{
  "router_score": "softmax",
  "normalize_top_k": true,
  "balance_bias": false,
  "router_noise": 0.05,
  "init_std_router": 0.0337,
  "norm": "rmsnorm",
  "tie_embeddings": "early",
  "optimizer": "soap_variant",
  "beta2": 0.99,
  "train_tokens": 431400000,
  "steps": 4180
}
Below are experts of layer 3 (counted from 0) of a mixture-of-experts language model. Rows are named router (the router's row for the expert), gate (a neuron's input weights, with its number), up (a neuron's input weights, with its number), down (a neuron's output weights, with its number) and show model dimensions 192-223. Each number is 200 + 30 x the weight over its row's rms, rounded and kept within 0 to 999.
Before each expert's rows: "gets" lists some tokens that make up at least twice as much of what it gets as of all text; "mostly gets" lists some tokens that are sent to it at least half of the time. This comes from a sample of Wikipedia text that the model never trained on. Tokens count by the router's weight.

# expert 29
gets: " as", " for", " with", " by", " on", " was"
mostly gets: " with", " for", " including", " as", " made", " became"
router,215,198,246,162,209,168,198,172,219,196,229,222,223,195,157,166,222,251,164,219,250,208,186,220,203,167,184,217,166,216,168,144
gate6,231,207,203,233,183,176,196,223,255,215,201,198,184,209,184,238,142,266,216,198,181,195,180,201,262,224,222,243,222,207,233,179
up6,216,201,161,223,205,198,152,188,203,148,247,165,197,248,194,174,217,251,202,189,232,245,208,212,230,168,186,251,241,223,201,218
down6,242,205,226,209,222,190,151,231,245,218,129,169,174,160,182,235,221,205,225,220,208,198,227,221,178,220,156,254,215,212,225,192
gate7,167,176,188,206,156,177,206,221,185,224,157,209,237,185,230,245,228,211,213,221,229,203,178,193,189,186,248,213,224,177,201,216
up7,259,191,163,192,206,144,140,166,162,232,250,189,205,208,222,299,202,164,155,223,210,183,175,207,196,217,208,192,198,235,183,173
down7,244,184,220,144,186,215,208,149,189,250,253,270,265,177,189,215,192,186,228,182,210,179,158,202,184,196,173,166,210,148,209,153
gate8,132,264,226,232,190,155,260,207,152,213,259,206,197,213,230,323,188,206,218,243,220,185,220,209,203,214,204,240,196,174,219,181
up8,210,217,249,213,210,232,247,183,246,195,175,231,223,198,190,182,168,189,233,159,199,149,163,223,215,177,199,221,213,221,201,216
down8,198,193,236,164,162,217,156,161,155,193,203,183,224,191,205,206,219,162,223,210,158,160,187,209,266,188,207,148,235,252,184,205
gate9,223,246,217,247,177,206,189,205,159,181,150,156,188,223,265,186,190,203,238,238,247,178,185,208,213,234,211,236,200,166,173,164
up9,189,191,200,134,214,219,207,199,223,221,226,222,184,161,167,195,203,187,216,197,159,199,238,201,171,208,191,184,204,215,220,202
down9,189,152,235,200,134,165,157,191,184,161,205,196,214,216,132,148,223,201,255,226,225,162,268,202,247,217,201,183,255,235,205,182
gate10,220,175,232,191,192,196,135,204,167,177,162,184,181,207,256,219,234,179,240,211,156,190,171,193,200,197,215,198,240,163,196,168
up10,190,172,249,217,122,199,183,231,215,187,163,198,220,259,182,186,264,160,165,211,193,167,192,150,185,188,214,195,217,165,224,183
down10,217,198,160,193,190,264,229,130,195,213,189,188,238,205,221,196,182,211,228,175,138,206,199,176,195,173,196,135,208,199,209,202
gate11,234,211,181,158,204,149,188,223,163,199,180,190,238,212,177,259,250,179,266,192,223,219,191,159,187,201,194,225,152,202,173,169
up11,195,208,189,162,204,186,168,232,203,193,177,198,174,199,215,228,206,214,201,208,176,149,212,141,189,230,202,246,171,202,198,220
down11,199,205,190,260,229,193,214,179,238,238,228,217,224,195,233,218,218,186,222,184,211,198,236,217,172,163,215,229,128,208,164,220
gate12,225,183,269,218,230,186,275,135,212,237,150,186,206,201,157,205,232,182,198,188,167,162,130,195,184,177,176,180,189,239,196,217
up12,217,192,223,152,184,182,174,232,197,162,225,152,203,239,187,155,206,165,237,218,223,234,180,202,230,200,203,212,193,181,192,236
down12,215,252,216,181,205,231,184,223,178,132,197,171,225,237,234,185,220,183,234,204,187,220,198,233,213,145,150,145,194,191,222,178

# expert 21
gets: "ing", "ed", "ated", "ating", "s", "es"
mostly gets: " used", " announced", " worked", " moved", " said", " went"
router,209,224,217,171,248,220,201,137,170,159,207,208,164,170,235,192,159,267,252,178,204,234,220,236,120,216,190,193,154,206,226,206
gate6,143,215,203,188,229,204,176,173,193,231,151,191,202,182,158,193,228,165,173,221,181,160,214,219,174,169,201,131,247,191,186,208
up6,196,185,194,238,164,159,195,193,168,206,158,216,205,188,208,268,166,217,130,200,189,190,217,241,302,184,206,235,194,220,162,224
down6,191,215,202,217,186,208,218,193,246,122,227,207,173,161,168,264,196,219,177,203,225,229,171,155,222,162,233,232,138,199,167,200
gate7,239,181,215,196,174,205,104,116,157,198,214,201,142,189,227,183,223,223,188,195,209,139,147,183,165,151,219,197,197,192,211,231
up7,203,182,248,221,212,207,187,179,178,175,224,222,182,249,186,257,233,210,234,193,197,246,181,187,212,186,204,199,240,238,192,209
down7,179,233,200,241,208,221,230,202,232,184,178,206,224,218,234,165,238,219,199,158,199,147,228,209,186,165,132,179,209,150,220,162
gate8,171,215,158,237,199,180,228,197,197,170,221,188,162,150,223,192,196,221,183,181,152,218,182,173,225,204,215,255,169,183,194,190
up8,210,183,263,204,169,187,151,207,239,226,181,260,206,235,186,208,175,191,199,169,198,191,151,236,206,220,226,166,161,213,210,224
down8,142,196,141,156,185,250,233,154,249,180,179,208,202,192,178,177,209,221,224,138,125,254,236,211,203,220,202,183,183,161,125,191
gate9,186,245,201,236,182,151,263,179,253,212,226,162,236,190,197,224,163,207,209,208,201,191,201,224,198,191,176,204,251,217,196,200
up9,264,167,244,182,234,192,183,236,246,237,230,244,201,267,233,199,194,206,168,143,169,158,226,176,231,197,221,216,117,182,229,152
down9,147,262,245,135,233,211,216,158,218,208,173,171,210,170,294,197,218,183,226,177,166,187,227,245,196,136,207,174,264,221,245,168
gate10,190,214,213,221,236,170,178,196,206,203,189,184,235,181,138,157,204,246,213,190,238,232,172,183,221,199,199,163,246,189,163,160
up10,193,209,219,234,130,200,229,223,239,148,196,163,224,131,169,206,198,202,217,209,186,161,204,177,243,220,161,156,153,246,184,129
down10,226,215,138,233,235,173,159,217,204,205,257,174,216,171,191,191,150,232,128,223,227,219,196,162,199,120,202,180,225,170,259,217
gate11,169,207,216,218,208,209,225,212,173,237,202,215,219,187,170,166,170,138,184,176,187,173,239,168,214,226,225,180,199,150,141,174
up11,188,228,176,163,246,248,187,205,148,187,218,233,238,213,165,210,159,167,230,197,229,203,229,171,240,158,225,189,167,259,186,201
down11,254,205,152,183,256,139,209,212,209,239,208,195,164,120,193,173,212,191,177,168,213,187,210,177,174,214,215,217,249,233,188,166
gate12,190,218,241,160,246,178,197,220,206,180,237,117,173,173,210,217,162,205,233,231,172,188,210,229,223,192,210,222,124,208,196,212
up12,205,243,213,178,191,203,182,244,227,189,182,139,221,248,209,213,250,190,195,170,239,201,178,186,219,170,201,142,192,137,216,185
down12,214,221,154,220,216,178,201,211,213,178,163,170,222,171,197,212,187,196,194,192,219,168,171,178,226,230,241,166,189,215,214,204

# expert 2
gets: "1", "2", "0", "3", "4", "5"
mostly gets: "10", "20", "12", "22", "11", "24"
router,214,222,225,216,206,185,261,198,176,194,212,178,224,239,214,207,165,276,165,227,168,214,180,199,151,206,146,189,219,176,188,227
gate6,195,231,169,168,199,148,221,209,191,134,220,160,242,234,206,234,272,159,247,169,181,188,169,193,182,207,169,189,244,170,204,169
up6,157,199,220,184,189,214,154,206,178,158,145,186,202,196,226,159,259,251,168,136,190,184,238,207,189,230,185,224,172,159,203,241
down6,209,193,199,199,148,188,253,201,195,156,219,166,220,204,180,121,273,210,203,231,208,192,223,287,227,230,155,134,197,200,214,188
gate7,196,161,189,204,205,190,179,240,226,169,186,171,197,171,163,218,252,221,140,191,205,149,215,204,265,216,201,206,196,203,216,211
up7,179,172,196,220,228,227,183,226,201,188,213,141,193,172,180,191,244,210,192,183,203,157,218,206,256,161,230,218,225,227,201,207
down7,197,145,177,234,182,248,223,181,155,210,190,223,229,237,217,233,168,262,188,218,203,215,170,204,165,262,152,201,226,162,171,241
gate8,158,192,199,175,195,216,227,181,173,168,246,218,211,162,197,181,186,240,252,236,206,227,179,199,181,254,167,193,238,237,224,206
up8,128,190,184,205,229,223,196,201,192,134,161,192,147,197,243,202,169,203,203,164,220,147,172,200,191,197,174,167,185,214,237,171
down8,176,173,220,184,231,91,217,198,180,143,175,225,212,231,238,227,230,205,191,272,191,237,213,205,215,186,185,188,208,193,208,226
gate9,227,164,202,173,221,208,169,154,208,214,199,234,164,177,193,245,240,142,194,240,142,188,169,233,142,208,161,192,201,242,211,180
up9,233,241,190,231,192,179,203,222,209,186,149,242,194,212,211,203,158,260,223,144,162,201,193,192,173,204,211,200,169,200,260,168
down9,210,205,185,215,204,184,188,176,226,183,208,210,221,194,214,158,233,210,214,218,235,164,200,199,193,209,165,198,220,240,242,220
gate10,194,123,195,226,215,214,182,211,154,219,189,155,209,219,201,221,166,221,173,196,158,147,217,203,206,162,179,231,223,141,221,155
up10,169,237,205,165,215,172,216,160,213,196,206,182,224,180,158,194,212,200,260,172,226,181,204,171,238,251,192,213,225,194,217,228
down10,180,172,209,192,256,154,128,257,200,206,233,176,185,186,215,234,182,120,207,225,198,177,232,195,197,163,240,184,235,182,203,185
gate11,251,168,156,217,186,183,228,195,219,195,239,228,251,213,218,174,240,212,224,185,171,191,192,180,237,191,187,191,196,184,194,281
up11,156,205,144,181,252,178,214,218,196,220,206,180,206,206,171,206,257,237,162,191,206,185,209,142,156,233,192,148,165,181,230,136
down11,170,212,238,208,173,192,250,236,251,169,230,186,179,259,153,180,175,208,190,182,225,211,200,200,145,185,196,213,183,192,173,235
gate12,204,242,184,265,196,167,204,202,240,200,216,234,176,224,205,226,126,221,231,222,176,185,217,233,211,239,190,185,178,235,224,161
up12,157,123,146,190,155,166,182,236,150,179,180,209,202,209,226,216,198,151,196,157,192,213,203,199,230,223,248,174,201,193,171,196
down12,206,177,234,196,211,180,186,200,222,174,156,221,248,222,175,244,163,190,253,196,226,183,149,254,239,176,205,226,223,184,202,170

# expert 5
gets: ".", "0", "8", "4", "9", "6"
mostly gets: " t", " but", " n", "\".", ").", " north"
router,166,194,160,211,192,178,214,271,190,208,160,180,180,190,218,134,232,181,239,164,200,190,187,239,209,231,196,170,244,191,231,223
gate6,233,189,177,178,213,184,209,226,214,208,139,128,166,186,224,150,186,158,190,253,202,205,203,234,197,236,198,209,175,226,236,209
up6,168,133,126,167,189,133,252,194,181,213,235,195,142,203,183,186,259,208,225,201,229,225,222,211,230,191,215,181,237,139,249,224
down6,187,153,204,236,243,217,208,229,180,231,198,183,176,207,315,178,169,166,221,231,204,196,223,208,174,185,230,218,172,180,194,222
gate7,176,183,205,192,198,237,207,212,212,182,172,204,201,226,227,201,228,239,224,172,172,204,205,217,156,193,213,136,221,201,216,219
up7,218,208,205,198,201,137,194,187,220,205,210,215,214,181,161,120,183,167,187,120,180,160,232,174,220,223,231,247,208,198,212,215
down7,272,240,184,227,203,206,195,242,135,213,183,265,213,190,217,207,151,248,231,205,229,168,255,175,218,179,197,199,163,235,226,201
gate8,227,241,205,238,180,221,181,202,210,249,192,187,247,191,195,205,193,210,192,199,167,185,192,176,193,209,218,215,229,223,152,249
up8,175,229,211,141,193,164,187,189,205,180,184,233,202,243,189,223,207,139,212,182,179,196,171,199,229,171,200,149,210,191,224,181
down8,204,164,204,178,238,204,225,194,243,181,116,155,216,241,157,204,172,189,182,151,169,249,218,199,156,178,181,240,153,225,184,230
gate9,169,197,175,159,194,214,209,237,223,220,184,155,187,172,179,209,186,191,243,202,145,150,143,216,247,247,151,197,180,167,223,200
up9,232,167,189,173,250,204,200,219,188,204,177,243,182,276,217,169,187,220,128,176,197,172,186,209,141,211,200,163,184,179,222,209
down9,194,241,215,179,198,193,205,179,203,232,183,176,219,203,179,165,270,229,204,194,213,151,214,234,246,218,237,174,202,164,211,189
gate10,174,172,183,222,245,216,202,133,232,208,166,147,255,247,218,191,190,197,247,194,235,200,128,209,179,165,199,143,201,229,194,196
up10,173,214,239,180,180,214,207,185,242,216,98,197,188,222,239,222,193,168,221,255,217,255,225,230,254,212,248,171,194,231,198,184
down10,203,218,201,192,196,254,185,212,176,211,210,201,145,142,234,204,201,182,157,170,221,173,243,251,206,174,222,223,144,186,271,172
gate11,262,172,235,215,208,191,215,232,146,219,219,204,197,204,183,240,252,196,194,191,244,155,155,242,182,239,185,220,157,146,202,180
up11,223,201,154,237,253,204,181,229,185,280,245,193,209,227,217,198,190,190,236,194,212,194,201,157,233,206,158,151,164,194,220,198
down11,240,219,156,157,172,207,236,227,141,215,257,148,234,183,188,253,178,193,286,233,230,274,132,196,166,212,252,142,182,238,197,179
gate12,190,226,227,222,243,205,199,214,214,150,220,150,225,204,211,221,218,167,241,222,272,200,247,200,194,226,212,260,226,202,164,162
up12,197,189,144,186,188,158,204,244,192,248,159,261,179,191,197,200,192,252,178,157,218,216,197,181,201,156,196,138,193,212,200,222
down12,189,196,198,225,203,152,217,205,149,198,242,180,219,196,217,173,188,205,229,155,187,247,167,214,222,192,152,218,165,177,215,155

# expert 17
gets: "C", "P", "B", "R", "D", "M"
mostly gets: "P", "M", "R", "O", "D", "C"
router,249,171,225,230,179,204,197,208,163,207,205,189,213,194,170,223,204,196,220,219,208,189,123,168,229,141,190,192,222,242,186,143
gate0,200,216,212,202,157,218,220,193,149,189,174,183,180,179,227,154,220,220,180,173,232,219,238,192,215,198,179,175,177,205,184,219
up0,181,171,181,230,141,213,195,211,154,174,245,170,227,210,186,177,193,239,206,171,204,199,235,182,238,203,197,226,174,209,187,219
down0,226,163,181,222,218,182,214,236,178,207,210,185,145,184,154,162,178,154,235,212,193,269,148,191,191,240,184,250,203,186,160,180
gate1,264,200,189,177,207,202,144,220,232,218,163,279,223,183,268,178,167,215,176,220,166,184,203,186,169,234,224,170,260,168,174,181
up1,210,145,216,253,213,162,143,170,199,164,233,197,210,220,238,112,215,238,149,153,150,228,190,224,201,223,229,174,216,188,218,166
down1,181,186,178,192,198,204,207,132,201,208,196,196,217,242,141,166,187,234,220,171,192,145,213,239,190,232,186,172,167,232,185,255
gate2,175,241,161,192,240,208,200,222,163,190,191,215,180,176,282,240,246,292,208,203,184,201,172,227,205,253,217,194,223,238,190,225
up2,216,186,221,196,178,263,210,195,254,244,233,182,203,194,207,217,181,224,216,161,162,153,200,201,251,166,177,118,193,197,194,188
down2,203,194,205,195,209,225,184,220,162,171,265,149,187,187,227,126,179,250,173,209,209,207,172,195,247,163,219,215,243,137,181,154
gate3,247,180,171,191,170,152,193,184,197,207,244,179,249,242,210,175,233,205,202,163,216,193,196,188,188,215,179,195,208,244,214,190
up3,240,209,193,232,206,136,222,207,219,217,202,215,198,223,213,213,210,206,212,209,208,170,228,253,186,237,190,247,176,183,252,213
down3,232,195,245,215,191,154,180,182,186,236,205,241,223,227,204,179,180,190,212,143,252,200,228,199,207,181,100,194,236,194,184,191
gate4,179,170,210,196,245,210,276,201,204,198,146,180,236,155,185,199,162,224,225,203,174,222,201,189,226,201,196,217,186,229,225,176
up4,237,200,222,166,165,232,147,189,226,236,241,175,145,157,181,197,179,276,181,216,174,180,200,176,185,256,208,231,206,181,248,187
down4,196,198,259,181,178,180,217,170,218,225,147,204,202,155,171,256,153,209,192,238,157,184,205,182,213,199,210,193,161,224,202,174
gate5,176,211,183,216,203,188,200,141,144,137,205,215,116,218,238,222,225,180,221,178,189,235,122,237,241,204,191,197,163,191,225,240
up5,173,154,183,212,195,224,265,168,210,152,219,195,229,197,213,179,146,218,252,221,185,175,143,228,152,193,205,199,153,196,191,216
down5,235,226,140,189,172,211,118,181,184,257,166,206,191,191,207,203,238,207,194,168,237,198,233,185,208,210,238,187,186,194,212,178
gate6,208,204,269,269,248,206,196,158,237,204,182,185,149,198,219,215,195,210,189,195,229,187,205,187,132,163,248,166,177,181,178,250
up6,204,186,152,214,222,214,145,188,161,193,201,203,235,220,188,221,210,218,189,244,200,188,164,173,227,234,202,201,169,249,202,186
down6,256,198,212,221,223,205,158,172,200,232,194,158,216,201,237,213,200,178,178,273,128,198,193,175,166,194,186,266,170,228,200,199

# expert 3
gets: " |", ";", "-", " –", " -", ":"
mostly gets: " |", ");", ";", "\";", "\":", " —;"
router,240,168,254,194,227,209,192,177,213,241,158,143,202,188,220,130,198,194,190,177,140,195,270,209,163,184,200,185,197,188,217,187
gate6,206,228,208,177,245,229,198,212,198,203,197,192,226,197,163,195,170,205,124,238,148,207,242,195,183,151,245,226,162,169,177,264
up6,229,253,205,248,196,212,182,242,171,203,175,251,213,182,216,190,181,207,141,209,141,229,163,205,240,206,249,184,169,213,152,223
down6,194,231,192,238,217,154,200,243,188,259,221,250,236,179,214,213,214,197,203,258,151,169,172,172,222,191,159,178,229,171,223,205
gate7,216,220,171,165,202,172,220,222,180,184,168,228,203,159,239,243,224,198,205,144,224,184,202,227,162,208,226,185,200,200,162,161
up7,162,218,186,221,217,231,145,205,170,188,225,219,266,277,172,193,198,206,208,210,204,242,153,201,202,227,137,235,175,135,210,231
down7,145,212,191,205,216,206,206,219,213,263,163,224,183,196,158,221,154,190,164,221,230,186,223,198,146,189,273,203,203,230,200,168
gate8,184,228,211,183,205,176,175,215,259,188,219,160,212,233,205,177,161,171,214,215,209,203,189,204,213,152,192,193,168,197,207,157
up8,185,192,261,244,205,223,217,214,209,218,241,236,200,203,199,143,218,220,165,212,225,163,162,224,148,195,195,190,172,181,166,172
down8,196,193,198,158,172,167,176,163,176,228,182,251,207,193,193,231,198,166,228,258,188,223,219,171,220,247,196,207,204,203,189,161
gate9,208,224,187,206,211,210,187,216,176,209,198,155,153,204,207,261,199,183,237,135,234,182,213,188,153,213,194,197,223,214,187,188
up9,254,232,134,220,189,191,136,203,173,178,191,109,212,200,236,209,193,172,225,201,227,192,220,212,221,230,169,216,159,188,184,199
down9,229,219,250,202,156,186,153,189,210,216,218,188,222,163,163,205,231,210,228,131,217,200,218,172,201,238,207,193,171,162,146,236
gate10,213,203,240,208,192,174,197,161,236,189,208,233,211,211,149,198,189,194,181,181,217,206,185,179,192,177,210,207,217,167,188,193
up10,180,177,203,173,181,215,206,174,176,219,172,181,211,209,181,190,246,154,211,210,187,194,183,170,241,219,201,205,198,193,257,211
down10,199,204,209,166,199,231,206,227,143,208,197,178,185,178,193,181,243,198,209,172,234,154,196,193,194,227,219,232,189,171,243,210
gate11,196,212,237,245,183,239,185,194,223,206,258,200,206,183,171,232,192,238,202,153,193,186,197,180,169,270,259,221,215,153,184,180
up11,168,219,251,172,217,182,208,152,173,162,168,167,192,199,221,193,184,186,211,173,190,281,199,209,155,193,207,198,229,216,212,198
down11,248,161,168,166,186,171,198,187,208,214,137,213,197,183,190,213,213,238,188,217,197,150,251,160,232,207,232,205,255,204,208,168
gate12,214,153,250,170,181,152,190,193,197,230,210,180,182,201,165,170,185,213,173,223,230,212,193,219,275,184,219,152,190,174,189,204
up12,197,203,166,249,183,206,199,204,181,164,188,245,196,182,203,210,206,240,160,177,185,259,231,190,206,195,208,205,166,139,199,231
down12,210,133,203,180,215,204,178,220,160,233,290,199,181,238,159,164,214,164,164,195,164,194,195,168,177,229,233,151,246,229,223,182

# expert 24
gets: " in", " a", " on", " to", " from", " at"
mostly gets: " from", " a", " in", " on", " at", " between"
router,202,211,159,184,211,193,214,196,186,135,219,178,215,195,161,159,178,227,244,137,205,185,196,171,210,228,213,226,238,210,199,169
gate6,195,239,181,105,198,163,202,191,197,241,185,218,195,158,176,187,171,160,228,260,197,187,208,164,184,151,236,213,207,164,156,201
up6,200,201,200,233,237,194,211,210,149,208,207,162,195,205,229,221,231,196,150,138,171,207,153,216,208,239,153,189,219,264,215,183
down6,193,177,201,183,171,217,234,153,233,254,241,201,177,166,161,171,212,205,138,212,246,203,167,174,189,175,223,140,196,197,184,160
gate7,291,240,183,223,190,175,198,220,218,239,195,212,169,151,235,225,201,182,226,196,182,172,220,231,193,152,212,215,211,163,238,249
up7,165,175,194,204,218,217,248,229,165,148,256,134,191,219,229,157,162,218,193,222,216,193,205,181,226,182,211,149,146,198,135,204
down7,182,212,197,153,160,202,195,153,247,244,239,186,181,150,231,213,187,211,137,178,215,219,201,194,166,167,121,216,210,166,184,207
gate8,260,193,223,217,193,224,178,161,218,170,148,186,195,267,241,232,200,166,250,217,233,212,169,154,251,201,155,194,187,251,218,241
up8,226,147,177,129,190,225,215,208,219,191,232,197,282,249,165,167,211,176,184,173,197,195,203,181,217,179,211,159,211,173,190,211
down8,188,226,183,182,179,222,285,218,225,186,219,220,204,213,255,139,201,190,174,158,170,213,174,213,144,195,174,177,162,242,221,202
gate9,192,173,170,253,185,268,232,206,240,127,180,193,122,204,221,182,190,216,244,245,200,189,202,172,210,204,184,211,203,159,220,210
up9,189,219,180,216,221,231,212,167,235,139,216,171,180,230,235,184,204,162,194,227,199,220,167,200,208,210,195,202,218,183,230,189
down9,203,180,231,186,191,184,196,205,195,199,237,206,199,204,167,169,204,223,155,294,250,223,186,240,204,218,176,221,218,191,190,197
gate10,232,183,215,237,178,230,206,192,185,208,152,201,226,211,251,239,188,203,138,194,204,222,188,186,146,243,222,189,165,224,226,155
up10,207,211,129,236,241,181,246,186,191,214,255,172,170,178,217,170,162,207,259,224,177,231,172,222,174,179,221,172,192,200,212,236
down10,127,188,190,154,212,253,193,190,211,210,180,161,247,254,178,251,271,235,155,187,210,188,160,212,207,193,211,219,208,194,170,270
gate11,168,141,163,251,217,200,252,260,190,186,177,202,206,210,200,201,167,233,195,195,220,194,201,246,173,198,196,232,192,192,147,213
up11,177,231,211,203,205,219,159,170,213,187,236,213,201,200,222,234,226,186,221,222,182,170,179,138,200,201,167,186,236,172,259,130
down11,203,173,246,180,128,177,196,166,185,181,246,182,180,190,161,180,214,234,192,221,170,130,201,215,203,178,211,185,214,233,201,240
gate12,145,232,208,232,201,205,211,265,184,156,205,185,176,261,194,164,199,168,233,200,189,212,215,183,205,246,182,173,224,164,219,164
up12,232,233,192,258,197,224,205,205,175,160,197,213,213,181,233,169,198,168,243,219,219,199,267,144,240,155,192,184,196,171,174,143
down12,182,181,196,176,194,155,203,233,207,192,236,218,190,193,176,174,212,186,219,167,193,210,193,129,142,199,232,239,197,190,195,221

# expert 9
gets: ":", " –", "°", "′", " same", " -"
mostly gets: ":", " century", "):", " same", " year", " Award"
router,175,218,187,206,219,248,184,211,269,139,193,216,114,175,253,214,219,187,162,185,149,172,211,212,205,191,246,191,203,180,213,172
gate6,270,157,257,188,161,146,181,199,205,231,249,226,154,255,191,145,260,157,229,176,220,206,172,229,199,234,177,208,169,148,165,149
up6,197,220,214,159,181,180,191,256,156,149,209,254,182,241,206,217,222,241,203,208,200,132,216,152,185,156,238,220,210,250,194,147
down6,224,154,179,205,209,194,137,117,206,232,177,183,234,207,171,196,200,248,232,223,227,245,209,156,240,169,178,165,216,178,139,232
gate7,181,170,215,195,132,230,218,178,198,205,256,230,191,232,136,233,175,148,182,165,207,225,195,203,199,182,203,207,174,220,189,218
up7,238,169,222,202,234,192,172,166,244,199,148,180,174,233,233,216,235,201,214,279,170,186,191,198,189,215,171,153,255,196,219,166
down7,199,197,177,207,211,217,185,184,215,214,220,241,243,214,187,175,180,181,237,187,187,129,207,197,181,229,219,183,236,194,249,153
gate8,157,187,157,191,220,206,194,168,225,226,216,141,207,175,238,193,267,239,173,221,179,166,155,204,230,218,210,187,179,211,223,214
up8,181,196,213,212,169,231,155,211,200,157,200,145,215,213,201,180,209,187,203,187,232,165,226,235,200,210,196,217,136,214,235,270
down8,263,229,190,211,195,157,179,233,224,178,191,175,171,146,228,203,206,167,188,194,220,188,204,199,201,253,189,200,194,193,208,166
gate9,220,190,180,216,164,172,225,227,153,228,201,219,212,174,214,215,132,200,217,220,179,225,195,204,235,236,210,299,202,214,206,195
up9,226,205,170,188,233,208,190,154,194,172,206,258,176,251,240,157,213,188,223,204,215,142,236,218,137,221,129,113,237,219,202,240
down9,184,157,213,141,189,188,188,160,257,234,269,190,189,196,235,243,185,261,225,207,193,192,181,193,188,214,187,168,214,213,225,174
gate10,195,184,208,138,208,192,190,258,188,203,146,205,191,203,153,167,157,161,188,169,199,162,197,155,206,219,170,208,182,160,204,166
up10,241,204,221,242,208,198,273,247,200,220,226,248,217,215,181,185,242,175,195,140,158,258,171,169,164,177,182,201,172,186,150,201
down10,177,172,161,243,226,198,204,209,230,207,193,235,124,166,215,177,155,233,112,169,209,199,153,187,235,244,193,223,242,194,219,136
gate11,216,189,212,202,219,208,204,162,109,236,168,161,123,200,164,184,147,184,168,184,234,187,219,229,266,149,184,161,195,194,202,231
up11,172,187,225,196,198,226,190,230,135,217,213,236,195,195,223,176,211,160,239,231,166,204,184,182,227,166,230,212,220,252,201,165
down11,172,205,146,162,211,255,168,227,174,172,206,189,138,175,234,213,152,211,146,224,227,220,207,231,182,184,160,221,169,201,236,185
gate12,212,221,176,188,175,200,196,126,208,196,175,194,167,198,202,213,219,198,231,207,239,158,229,250,187,184,230,224,273,192,197,182
up12,181,216,214,245,171,165,184,210,218,210,194,202,162,173,183,233,178,188,189,129,172,206,209,210,247,221,235,225,316,244,239,213
down12,243,188,171,186,159,172,195,254,229,241,187,215,186,170,154,236,217,209,224,165,246,197,252,206,213,134,230,155,217,164,213,225